config.yaml
num_hidden_layers: 9
hidden_size: 192
n_experts: 16
experts_per_token: 1
d_expert: 704
d_shared_expert: 0
hidden_act: "squared_relu"
moe_layers: [1, 2, 3, 4, 5, 6, 7, 8]
router_score: "sigmoid"
normalize_top_k: false
routed_scale: 2.0
balance_loss: 0.00114
balance_bias: true
scale_expert_input: true
init_std_router: 0.00741
lr_router: 0.00119
vocab_size: 32768
norm: "rmsnorm"
norm_eps: 1e-06
tie_word_embeddings: false
optimizer: "soap_variant"
learning_rate: 0.00766
beta1: 0.95
beta2: 0.99
batch_tokens: 131072
max_seq_len: 512
train_tokens: 606800000
max_steps: 4630
dataset: "wikipedia_en"
Below are experts of layer 3 (counted from 0) of a mixture-of-experts language model. Rows are named router (the router's row for the expert), up (a neuron's input weights, with its number), down (a neuron's output weights, with its number) and show model dimensions 0-191. Each number is 128 + 32 x the weight over its row's rms, rounded and kept within 0 to 255. Numbers have three digits each.
After each expert's rows: "comes before" lists some tokens at least twice as common just after its tokens as in all text. This comes from a sample of Wikipedia text that the model never trained on. Tokens count by the router's weight.

# expert 1
router:143159150124156132210150147032141150123098089134080091108194140104143061102150141112127176107069129126111143165099156116079144112132171095128058120123121157108151195189122132037114150114110096152141124130088094129147144122165105159094154138149119106150182145158100115087136156117160079134140119107116125174138102136079121121178169077132186155119077135140116144102140126127160107106089087157144137144127060098135111139112095119110189087040113120142087145217141123080225092137116146205123176094177122137156105157106128149172140095124133156124125154160137127144154116103144143139
up2:101163145108133127187093132130095166127130102091104159117116112119185190128141156132132116098137150142130137133133098059120129083119173142144142095100122048141130126094119086127115129152129123064131131123080158213128107075148120120127155107130091167128141105143112100129137120104134165136197096191119117157089125063095144169146141112128094164123152151091146218042111048088125033151084160167145128120084127109129128131049137116127087132094181136130138154191123158157167110114048130085167154058025137112113129120126143185099119133127147165107149128116136120116120108131112168125
down2:142100124126113141087116134168129148143164088168108107176151124105104115066134098118099156126064133127154142115145140167159112224171133109067122101115139121126107106104118097119150160120127150187174241136091110158137126167126122087123024084117115121125079142208168131147108135126120109186112234103127100104161121120072133111124107084144135129127203085127161141107129182142134121110173130157124145120146176161155167150092152050141124121133132137136148134125123149133128130114109142155129127127146108107149136137140114104204125118050147061137106183176133158092071086132088064097
up3:123126117150107038129080102111097172139140126203136128129168142154111126133119144123181184155101077146142091153131129130179138145107175159143094163148127116123118190195116081120139124114098115078118128180140146117115104144184092087100139167151209130143122135177074078073126128168151112188126130094118104125158125190114076104127165127128169160138147155130066094114199163127142057178077104114149088114132110081138113132124118175101146093108106119123070102132070152186146130114052096154143114192123153111120128129136118214146088162087178130128128144130116104176126125091068100100
down3:159120093109172128126088080112125093114118102123141186075184111114090129119078221119193138135098171153124212095104111159122076067088078141140101124149119142125129119147125174127100146068128105116107139054145176112159172109121103111138200126152093160127132135117151159136040070123147132177108093106149161134124122120164140209079094144114176106109127097129136150133159119129162148124208122059130102091155104109159123144097138134095213157130132134139157125158155126034135128147130096147126096125077167048159132151077169119140130127131134103148186134149119117081123118119139118127
comes before: ", ", ". ", "\n", "'", "\" ", "-"

# expert 13
router:159090089093127142127246108088114113125096096115138074141139112233163169139155077160092100150169123144119107085137124135140177095130130108154087089153082116067155151090158114106097098116130122135146155115134109080067084121144139072109157143119096164101103172144109163149185099140098181166109123114149042150167204134125199106095160123144143171152094182139107160160159121169115108139135132147111113118121084116134159092118194164121121158131116166094155155180137115178190133128151154113181161107102119149137121120172064156118153174083134173148139112171153115106132139167093150116
up12:120132158174088216153122153101122157149130171087144125110128204142120139073139185102142138132164193106178128115089137148128156075146098141127123070200145129132158122099110135150105145196202151129088181129120147144144109168148102188168097119100133076132128116129140126152120110109217213111135143107133136120168140141103107156167158124140124128140103135057125121128060187140150078195069153118118174119092130160103118143120122121103168140114131111070203100166111125147147212140071142094143137108168153181155174147117130134158128142067101156146110143180109086156140142105155114133
down12:156067116145072083126144132155102102137156089120116166128141114170098118072094176084103127099134171149111195088143121138125133127180059160178081117117124104073147140133126154112168131107182088127136086112083235084090060129113118125122158168094175129146099085115138117125119160124149166169102128083141094137150182121128166135133168186124108165164107138127131143124176087113121158078092072071127115217104095127159143173123091097148107160132160120133106197132153158055135127136154079130088111108151123125155079095071149097138130130140107173135137151176074182184134162100136131114
up13:116142096092073130126113138119132147154125117095144085108153102157143133125094138127165123113102144096139046124119125122145150088173142128091072153136131082170133130108099167160161096171127178153134127179122094217117192133159099175124137135102127165139137121127128152072154132138104129129069143130076099120132159080137034221122066032149198114103145116082120155186087081114130119164155159152115081125163158131154189100137042190113107115157166084130132130084131093152138056137147143131127147049139177121151126134117100133176168119151128160129117122123127113152168154123147118172
down13:152127092138146115087145158111174137183143100142100205080104114163162150141148127158140103132153156146120129148104127112094059167114127140095157127115085154117085174178027050127100135091140119128072140132106049090102128157104158102085163181062134190107128116106100164127150179164117126130145097124121173148088117147114097176128099127146107124173116179130158127114105095136126127119107123168190102109067042072129097114114121156101105046122137148138152160166110115173212117089138181150102131142146103098086127128126122118068148127192109151110158110156122135117186124137182096132
comes before: "the ", "\n", "a ", "his ", "its ", "their "

# expert 5
router:080077079112127129136173089127149153146156176120150118131137168131173093148115103166105108173130146142166159117080154132134141159104140127140115095137111144103149120098097127146148127148123159149088115183141122122107113151097113093106136121105116201090139109173162203120143126119059134129114155104133127231127186126138199143155150122132119135069131082089093152138110138115104201186151184147200106052101135129122128131127130114108094066131141096094111133114145131198138152121123122130168107149061153036120185116157094122133102127114151133102054145165148016112107048121132140095
up11:157101044161118123140196130143184187144130131105172167084125100164118116136044063142171113181110082164098170099145087146143104134136053139129126076136102136126134151116129131130093159142172159129151173118134093135076136105149148065168106155125138203148136091121125132148126158068125188062114135127124129163161134123135136145159113124128103125162114111093118063116128115116072116094103118082086128112165149147162127130162047126144159207062177125159130115129126167125112064177104139151128219161127057097129118145113128127148172166119118118072089176110131121087131141150117169127
down11:118142132078127137081138095096119151113116163114145158140100120139118182130151141145082176192066120088061115178087109135122141089111165117107199138111176126087152136169127216106130111155147010097160088174112181171116139159157113153146118089139144117129119123117188173137120123099083131120043119130102114072129133104103164131170106151110128081107112129147130163159061114159114151135147108163118174154104064129109116131130087187114147156131096133071109058193131056112151108087106176139115135144129143087113158109135207118137106107114160176140127122138127129111116204154160127113
up12:148156117127196139123126109090119146132129124116125162079111082144201095146105173139131081141094113119103121081172172123119110136099089103107186110177175093097231132130099177138119130200108129099130229158155117127145097112094174119102040076120116111151182141118139115125121088146131174113159158145058137157170095193123102087129138048175185131131117148101113150152111215133132130118083119141098132122140127129128161128147142118091146090138143137129138116150150081112114128125134136108180157122150120064101200109150137077105185129181188113129128148112175091126116144132171080130
down12:172137166124104115116101177133133120176159088091205113104136106066123069134097125143174121125096137142128103121092111171077131098130105151128128093068104127150131111139135081125133113155132139146196112098139095049135214132073112068057102122107107150139166095133155138152137147133118111108131178114124116120160170096095160135118122150133123110137187112117142111138138051096138131117098157153126114217094129163111127127069128125201160165140142112123145123168227071147170151065127103144116144175130095123143094125068171207182140123081138141142139081155121115105136122207088145154
comes before: "was ", "is ", "and ", "in ", "are ", "to "

# expert 2
router:088122127111059126146159139033142144148136141157126096077113172163111148093142154133115137149073178175142026152111139082089134098118141078142150095138160214083145138108159105079089154097167092168095126149104115117165131152115119079090154132122130129090125106142145174124110115092163131172220137113120106095131110142116101115131082188079142133130065107130126121120141180129061152138131149196104131119150113129114146086192184108139146092142079085102140166098118118170123171164089127183141184125098141142072144063113092143144157142116127207098082093113114134121166153141134133112
up12:172149060127135144195142229157096116138085158154126147136178122197149125137137118128126127163095145149122095103054129176101163171121103100121115142202088060131148065090119106045076151127081107118084081140122139083184171129156143142078166125126124134132160115107124207153142006150126170163085133108106130101110129119122184142142127083099129127078125130161065090104132126106156115097129113183130146067128146152187147071122169119115087117118123099113098127057167112126117103118078145129129162100142134157096122131157135137134119129149127132097090174145127137130141122174124133153
down12:137117104115067138210131116184125123069127091139150160070118136136131130128099132119125118183158127144137106106139122143183150126249079117158168097174165158129166123142076126138123128109125151170199104124101059103183140137128136141134078110137142155092129108151123129147093128091082096192154181170123127108127041068165111098118161080138127144128161133182130126167116078102142188128067148092145180118165083127122139126118113129108128083157121081188219134117085135148115078118119147154160113144115068108063083124134085085094163111105124116146186159127129120154154130140164128118
up13:162083154115138143113104136120075145146143146132062136168132091088150167136123126135136121129135152178191095118138099041138159106167145129163155080104110099106125128181155154176111122132128104133155175160152227128124116097061099173079090135091175176117143041092132114129129111158158208124129156132142117184120128130091185111090136128193114145112130201063108150087108090131115117255112169127099185075127121120133141128176115166120101135107130126064126137150092125131134128115104120111103077138155091067137149130101133127126114150129129166068124151129119156146086156140096151153
down13:115108102146161129096118147153141125159145119122253102095146055127134121075090141131126168136079087122134129184107188149227130139117129095122154107125094128158184147121131144128092151134123151085193130080121101149142119208121122129144141161192179127137163113089107142135132127133078133110114164078082132120111135109133097133136037045130105126069129151121138136150098165149118093120164165127084154164140158175091096121127146082127157146214135134159137108129165154153130090114129122106101158131149128177103185157102112124125058116145089132063125113165125125116141163136026153134
comes before: ".", ") ", ",", "-", "% ", "°"

# expert 8
router:132106107113114141155210109127156130118121168105140081070192105123126166179091127180110113160132149118119138137113110065107133096180168072126078088101078131118108133087147121122130053127088095095125155135109180051118116103110113112115121160133099162067119187144100190159223128211164132105118087113166120137105181089172124112100207134121113164108122140107060111154178139064120152109111127105144090059119093150109141155111150163091122153120122120130130078126094191160146099106136140143152138151090115115124178142145093140149156124088183150127137149114132062074138116170096128095
up8:083129122127075136123144184131075029122146136127109162127101134127132134127126128110103136193167114108140093164130116105146161140188087099130102097120126142109176134137061111196128181094115054128126109160123150099154130136125110140073124094127163095115139186181103111137106190163167138137133121125074198110166107072184132158118053131127095126108140099186119115087139054129116117112127092155190150145142113110130115137066093170101088167082122166143134167199115125131110109173105121175132108129144107143144124152118075134133083133074142153099114128099150210128089037187144120152
down8:122180093123105129130133127125120127124130089116130094201105098176086119170132172102158140189130099118148169174176121173111125176089134123118131139141137093046035112088087114168192093064110177104105144179122082204174132135134081091129179149114131106131112149130126114167094149102105143107098134076171123039122145121156114143147144120130132149098106136129094136172145069098124119127104115049116130114107085105118129124122070077134129105098172130129136150105143138134089148107059098150131173163144128071123043172157128172123116135154090130124110087117080091140129130178060080169
up9:176129077068171104126104136111116136092137094088173152084090156151124135128116162131116156150187162151148119129114090123123148128175133118163121116134128199120113126152111136158112138184151109032140126104128186153185137144051105147089133115122104102092143128123076124115227129119131114104078101139163128109124150142085179146056061127198145132131137117111065123093114128129066121102159101195111161120129127202130129169146165199101077128088118141210055132120107173159140174145130091166116130147133136133128129128122170113096131057147175157140096085118127154084164107126109112100
down9:213153143160177124120097146165132106141133150125170073102137222125104151119083115155100118087135160118074167112129119137093125126152131158128128166123135087151129134113160151104124125116117120083183134130126217176130184137121135134138106120160037069126126100078164129102157033124142108158108123130130138123113121147174062138085121188128147132110154108145166131107184135152107142161214147078107111143120126065100161127114151109087128101172121150167123129127061122108049113132114125132137088176126150135142178066088171115133104052117156194119097131050128139129132148160122140171
comes before: "the ", "a ", "to ", "his ", "in ", "that "

# expert 10
router:138108117146080147130123176099159122137177156140079083143126101129063062090149135181141103121126155134135154145123149108082162156125139118124101134130143173070141158132107067100165079151093136130183113173141164140112035077106112213095125112125109192118096101212183135152163123172139149160132152123138075153068103146064130151090162172138117124084087169110145121112175085138138143194097092116173134134100152117142101167099090166134101062133131098120114083163111157142214126136121112120128114128120103079116098125141119166153107129134123161036072142168126094087095140088110139126
up7:168129126147120099127113124111122148168093154182113131094124128139182128090142133087120108153159126126178135147083129130153135127072020139088139080110124132107200113150163137141121123115043085084143130112124126115115129094160068128151133127126141101112149181132131040144032200110126132122116117130143124153109122127148158149120129161153127128082075083159124113069120081153135138122141140144129129129129123188139189092124085109127196097119099123142028138123123126122136167158117129127108075117105083111129130070138121123151130084154153135102171131143126127110221078255127150100
down7:110102115045122086153141137093179117127146058125101133106173101142149145135123098085138100114123116093078121166084092186149147125133125136127120077142152093104124131159162164190133114177082140051143123150076127142132081135117100116102096127116129197113114135099124127164114141116193159105156110137174124117088133124111090157151161115102191143082103155181102076119140207188156143116124165156121060068104181157127142139112127138046165124139148104140150136129145134160181130115053150185138219065127121144154108114104125081129149056123152067118170137131163142121118093159089126098
up8:078099148164139145137124103128049187110158140165110159187141146172136121150111140080122121121122105112182086111061121122089110108104105082062097104091138161114130197082113123139175111174137126131148119141137090168131119185114120114124113088034149130156121134099120140147090141121153113143107205207099126097125117139121059113165154125139021118123177204174033132141125136123138072061145128065123085127103111135144112144146159132118130118148131092123165135153127164133094118074175100118164175147161086134076194106142137132086146115140109128132124103115119128128145079134125182105
down8:162144138114134122129124123114161142126130140116161124141104152134097126142066116184072094121150064142045151132176061126121088109105078089104134177127124122187125147156127132130131137112133128166113162119138223167127118068155096147129125126147113148126129136103133169199131108145201146108103107087105042124155127121138173145147038154126141189102135128065132221061149123096146121129169163134129131186146074130160129132114083091139133179134143146126112064157136170147167181130058133136152126118198074155079131132123144134122170109098132152132146132129070116144085077084128135181
comes before: ", ", "of ", ". ", ".", "'", "-"

# expert 11
router:108158165104153136122228049127167132139166170150086090108077162119128069120106146113103144205188081156087118129106148116149148102207143165108102135111107112075119092099130098115135135133178136137175136129056123113090099112089123073150105150128088114127207146135108135117139138084115132135126101174070122176135106134119123162125198068115169136109097156135151145154159116134088138165162112171093130152112167098085103141166168143126101090103149156129167066172177120120182157177111094127081138099124137097127104147175093198140156149148163103164123099104170096079158083080116119108
up0:078178135158112059129100143130166102129115151114140132069164250184117146173170128128105130125126163070131145125121085136134089147122128133171168125102125114120072147105129124158039105134176049099133141042128125110086155105105130058147136115153088129177136100188122135128187089110072095102143163128129110121146095233126124158152139160145161087093119119145116170176173130132084212137146195117136070097097151163096110168155127129145128106127107128136145130149081138118154126170122161184141149123139128118127166128147081118106085111125132115143187065118149121125132088118115127131
down0:184113122142167147123165123108154144144158180125064148088082190182134167164127162148181106133073165125130143101132120118127129148116129145064099130166100127073129149129149098122126197145125095143190080105088145108152134158140125070167163150112102127095128167153152164136096186130080141096154158115125147135105147129159121162105128126125133196171225158128175131128126143128057156098141142127102145147114155176140117112121135114150152155124128118146128146149094125196141139099129088135144090156129139128149139091125129097131159129227090061020200122167129184132162225122083112129
up1:132111100113149161130200117124155064190122115124171130128137123111106143153143119098061121147116138058179180137165125017074155118186141110121129101136125194121125136165100130119011113158142125146137135134107109119139066125121191220112131118143123126023111098175104203133173097108151100127127113141123181098136084141180117122063128095129125231103128122092130140134142146133123129095129149130132120133158172163124185125116138155153111137131165134103136168119100127071080153190152117156188171135136134116124125105129102101122121129105150128122125130089152126114124151130098063140
down1:128142130156070122122090076145190122075131152161127078135084165117152170128125080124181168135183152157135146108115136182128157050105097177107141139103049148115158131136139128166118146098097140128123127178135199174124144140117126102141099100126113119061128068139161133129134079125126077178113084150209174138119110083128105074069160157074065127143127144169132127167129130170121146096158126100093134118185131144125108136129187154132136085113124139140123101103146183179088062140132096084121170188160120070117118125061112116166117121120109126177130098175101105079096144176200148133
comes before: "of ", "and ", "in ", "(", "for ", "=="

# expert 7
router:147111109132117121117163121124130188130125095135056075035134190140138144124143148134100137110128149122136179130051137126127191097127163098195110129144123098087116116144121099094099108102120084127078156097128100127098170186067094144107096148117099117096155130141093144162164133120114103178121161108119115128166094073154096202184175091137140138134137087092134119116081150077110162146097115186173110135090162084105116123146174126124106104025096075112114156103109157135118149169149135127087178098119079124142147116119153069182166131132125146105048159139124119153178074064129144067
up6:122141107116080158172164191115135146119136118188117000109127118090063150089130143051126095123120095097183134105107159136127120144207101135122172142157147084102096119096139111095144135156122129147086128089173188148128132177120132158106129125097116098141147178130125131118128133090143077057126107148108128138175055184126125142169094125094152125130129108117097138095099070116189115109130064144134136077118140095134135107103127166115097124143140160152143091027141123056187138152134124106123119103117130136152169124138163088116101135142136119131166088086088127172136134189075209123
down6:092139122144137091115106123142148068137136122161126173158143148129140076154169111123138129165207140111121100135128113079162121115080139113163126118133167134155090129215182116155112108155127180080087194183058068140074124124138138105139139117138105099158134116120124159107164163148167143164180127106113170139110186113130110107044180113132142078109096128194131128203161098196133133147150188118065198150150095098121147101130109096115112118107146122115111167136130088121093149077155102183102134143155186127079084151107075168182183125128129139184111160085081148127156093128099151166
up7:102141168123146160105160150140085069137099104200135064141064139103126141146132176113191117129140116133145020125073128123144081183110075142173107107125131191087078183168100122072129135051184098154146202162136126146106126126121080110126164117128158145132091120056091132121117136136141093215177138137123106113137142143084116139120118140071155122145122127152116172132127155123108101133157110123083150100137190132135164125098119147097119103139142106144094093162108159131135124123159129133064117115124122091204144168158120174178174150076123120136124114151124120171039126069096116176
down7:098139106142174179105105135096130184110156101122148149127200137119104105150084121184122080128136198135133100093106104131120124070136147117128152120132139113147130154134142170083146114126116129094076133105068119095104044198128084105063144189087104111116118119145122128050093128126130112090093066131103133142093111127112162059117083074141151125126141121143104088136070153068177109119121121130096137147107090098080142078083128133160132135124149137085161131132074102183125150099167094115187108167188160127115093140076097068116102151105143145103115141159144134096113128145146052010
comes before: "| ", "(", ": ", "and ", "– ", "="

# expert 0
router:118126063095138155137143064139162167091133187142117070130169122156121118131167105135097119116159120117142135137067121102137180154173156144110134147084103134120165162123107073141146166093141144106150119154105149097129153106066104141141124138106062138093171192132109167111176170152080136131102108063126110175115161108139146192157109147128192155121112135111145144176168155142133204196132089161096072148119116120142103174177132150053141129086164189099161084115143170146125180132094090145163128119083128133154119112141125125188139146255188125118100104135151122102139095143101176118
up10:119122108127160141052129105091087103088173122148108096119116114121108211119107119109094163182117157219104135185103169122129130090073057109148129154165142140121159130203132163135154129106131130126126179113175144119135156153115131048096133130144101154128125161114091105126094169138211140100147135119158071151178131113132151126109124107157128187107113121119145123129082165115159131159003128176179137145129175099106099135170127131135177118116158131125113129089151162142085127097115141115158122086132146127155142132080121102067143143150151212136073177039120087175083155124112148156
down10:155093121194150089103082083108143164079098117163140143181135052082148155182123140213171134157125112121131120120082059097156135126108095125115151152127115141163095084134121087141072103108121126122135104124184129155124186120138150165152119137130119182094134115104129174112059092112115098092136180120114130134134116171149157175142218136107152163206117162133093125183099147130076114047105068132117093117166109164108053136146149200134142166127162084142092144123127133173125138165092147169142139103178119124158091156128128115172124117101114114128211108123115161129111127161129128045
up11:116122025119132133124162070151121123083168137104027054184157141114161173075176128147165125131085120110136177108089133132124109134123108094124120125092122095138175198126159112124129162129020128126150171069119113089156110112162100135130187173148095110133122141104101124149141116104105116123189129114141197119151138164110063126130117142172133136089128186125131147064135135156122145119178128116127129179136074131113136114127155127189126196082110130152079104123126143105142087159091134147152126132122104132111154122089167172191082133121145123170156124151140105139156134192226172112
down11:087120114103160070125142148162164136099114110118098113183176106083119130137174126080114113123192145129127136162165119197089124216130255094111147134126106098160125097171168148135128080127141156128053106109077084127125128128202132161115067120136132072108088079187093130167137159125119092164098109094165134109127114102126130173124129066139142186123136134115194140132068158131133099134151097121131081126143133118171142108133105073126207126114099192137129060127094102097087127103121133105114084141147130145132150117094137167134111143137129088119049104132169130105108130126103063129
comes before: "- ", "| ", "|", "The ", "In ", "=="

# expert 12
router:140154134124136139108215142091109142184167094130130096097130142200141166170138125176146134142087162146132147093131148084153187085139107146136144126166175080073130163180194131100125153074186128125162102134095157044102128193054076055089159092132047136133139167117059151115177133125111160162135105117117149100124109167146127133141172097113181094119065137173135145135156161136135110106184154148115093104111142159145137092106087183106125143136143150178188203111141156127154150116141154109146185082139126102149090118143118130150153114154163184146143112140153155091164123086152137130
up12:127175154124128116143153056129135117153102155143134193126149145161127136129188142125168213088078079137170133119147119128104127136202122115145147125183139128126174135126126211130158187084111092143155128139182189125128137115126120128137201105146181114152184151115095214178115059068148138122143096149076130120221164115113104124105174138113113141131137183134164137135115095151101140085117037097201109152118124096128102122127112150075136138171123065127124126103130135134123127109149113138128155149103113139078134120162159133167145132157099130131128169076166152161219097091078154106
down12:129038140131128130102147124099096127097048138109127147088147133148127077121132107039127135184097103112176079118177089108186130118148144110177124177125088098129136070079096131177121092139127132170135102106076099095107149098144085158143142144196123127188057139085124142069110140167205131129155114113157128125130159147144142145133145148116145132078122116189115105128099121178128079135175081121125141168129162093166127126090114141128127166135132100177162095158107124128124104134143113109081125160123086176068158114157182121121144133172068092222115111213136147145156174196126125127
up13:138128128083083131113089092180161152174128154063145124110148189095066138162138136165089117156126110134118099119126169166128133145116138108111160116173132138077201079072128170135118138203145136136156123126057129124132105180149060159134191138119123150137140052130133183150128213126125090132169068248109139139092117159092202166102062127136146158173138053121140134148132118156104083172092109140165136189122133134121125103088122154083154126129085079120079108111114095112112143098116102137161121100171077091143112110155135131143126134157115159159101122174161149123165147126133132151
down13:129133120114143127133131180130189073108148133134163142095186111129133106082098104177126067116100116121104146116109136094180108141149131147103122137140142137073153166124129132133112124138062104149114109119163208109111163124181099149206124140139154140093117122148142114125152126142112109134093112128134109147129133123159178133097156162182148127127121139128070125104169032031135188168126094133098070131114121124151086158167128141138157188126068122144144041127123205068173149150129183106150149162164029168119130126149124184141117119133102127130091075057094160138062132193126126136
comes before: "s ", "\n\n", "0 ", "1 ", "2 ", "2"

# expert 14
router:103153152118143109140129126115166140158159106196124058109154173148150111149104127216119182177164161145145139165121136112097107171108148067188151155142138130113201148117174116096130124127168117186135151102070145136092134129097109116075177196101122085177153161110069137124138151134111160134172118124137118160108183142169202143094174164083126152129123106094166127141161107085131103099179155200080128104110167115122025067153165150118180063123071129136112174100132144151153195153121139121127173116105112097108158152103102101133144086122165145126148099130114147136102061113105128131
up5:155122145130122179214094110088182139090081123066131134136114126096115141114124122122112137126121108130136142079133169116069169112169150152145089086085132126116170128187159063128115121091182131134129135137151136144087148155131066102076055096107135176126087150150097135093067094126142110049047138066151133170142158102124202154133094117098100130098127126126130175106162114147154128122074126154136166044134123215114142166171161125133127140122138128137116131124130146139179175159168128087128108164134065039151128200091115120101135139114071101184138102135130110126152130130126132191
down5:089061132146051127168119120113152101104077107135141101143099116144136116150177132097127118057140123148110250138076191171133093137168121169131129120166125150152134112143124108088103087128135103101131097125129163106092124195123153112154101101111156120133129122114129099124103070148138133163127128106086132179177098151145101123121091069134156137133150139129089130148076129130130174120080146141132125138174230164125137129145207045087160078113103069091174097145115164126154171129075136161126152138107095057093137102152106120131101175099208151130120132154096129136120135041104168122
up6:119095135104104082172135123093145132141162073117177138088222130092127169134103140131108140124184115129127147123190142062095126098145104143166131075131133126122154184138092070155126071101128153104154112165123123157157132098139135122050195091141122160093094116127089148142129148099210187123106081129134070046140096154122119104109135170131110109134142126071049056138086127099096145111037113128156083151129096127148127118099144114095158113089128150079160146158145087123114062132104167121153103128171112118130079137072124156125096201200167117146127121172136138175130113144104142132
down6:098120122077142117101141146125112084132181061115102074136172118117132179162117091164155166112137098108129116119172131134104158106137138093130120164129085129102117119098127149146133186124044117153132101138133162153120125130158194130085089082099073212126056084186107173160183129109161152142152088156123085135141131074169122037133156116129138166130151121105100160149177118174124185115147131020152119128146066124124132125133132107121084126216072137074154073113120123133172171103107154116131082113088119118131128104136107177167119142124172098145124119172130085133079135177091132082
comes before: "and ", "(", "|", "in ", "to ", "by "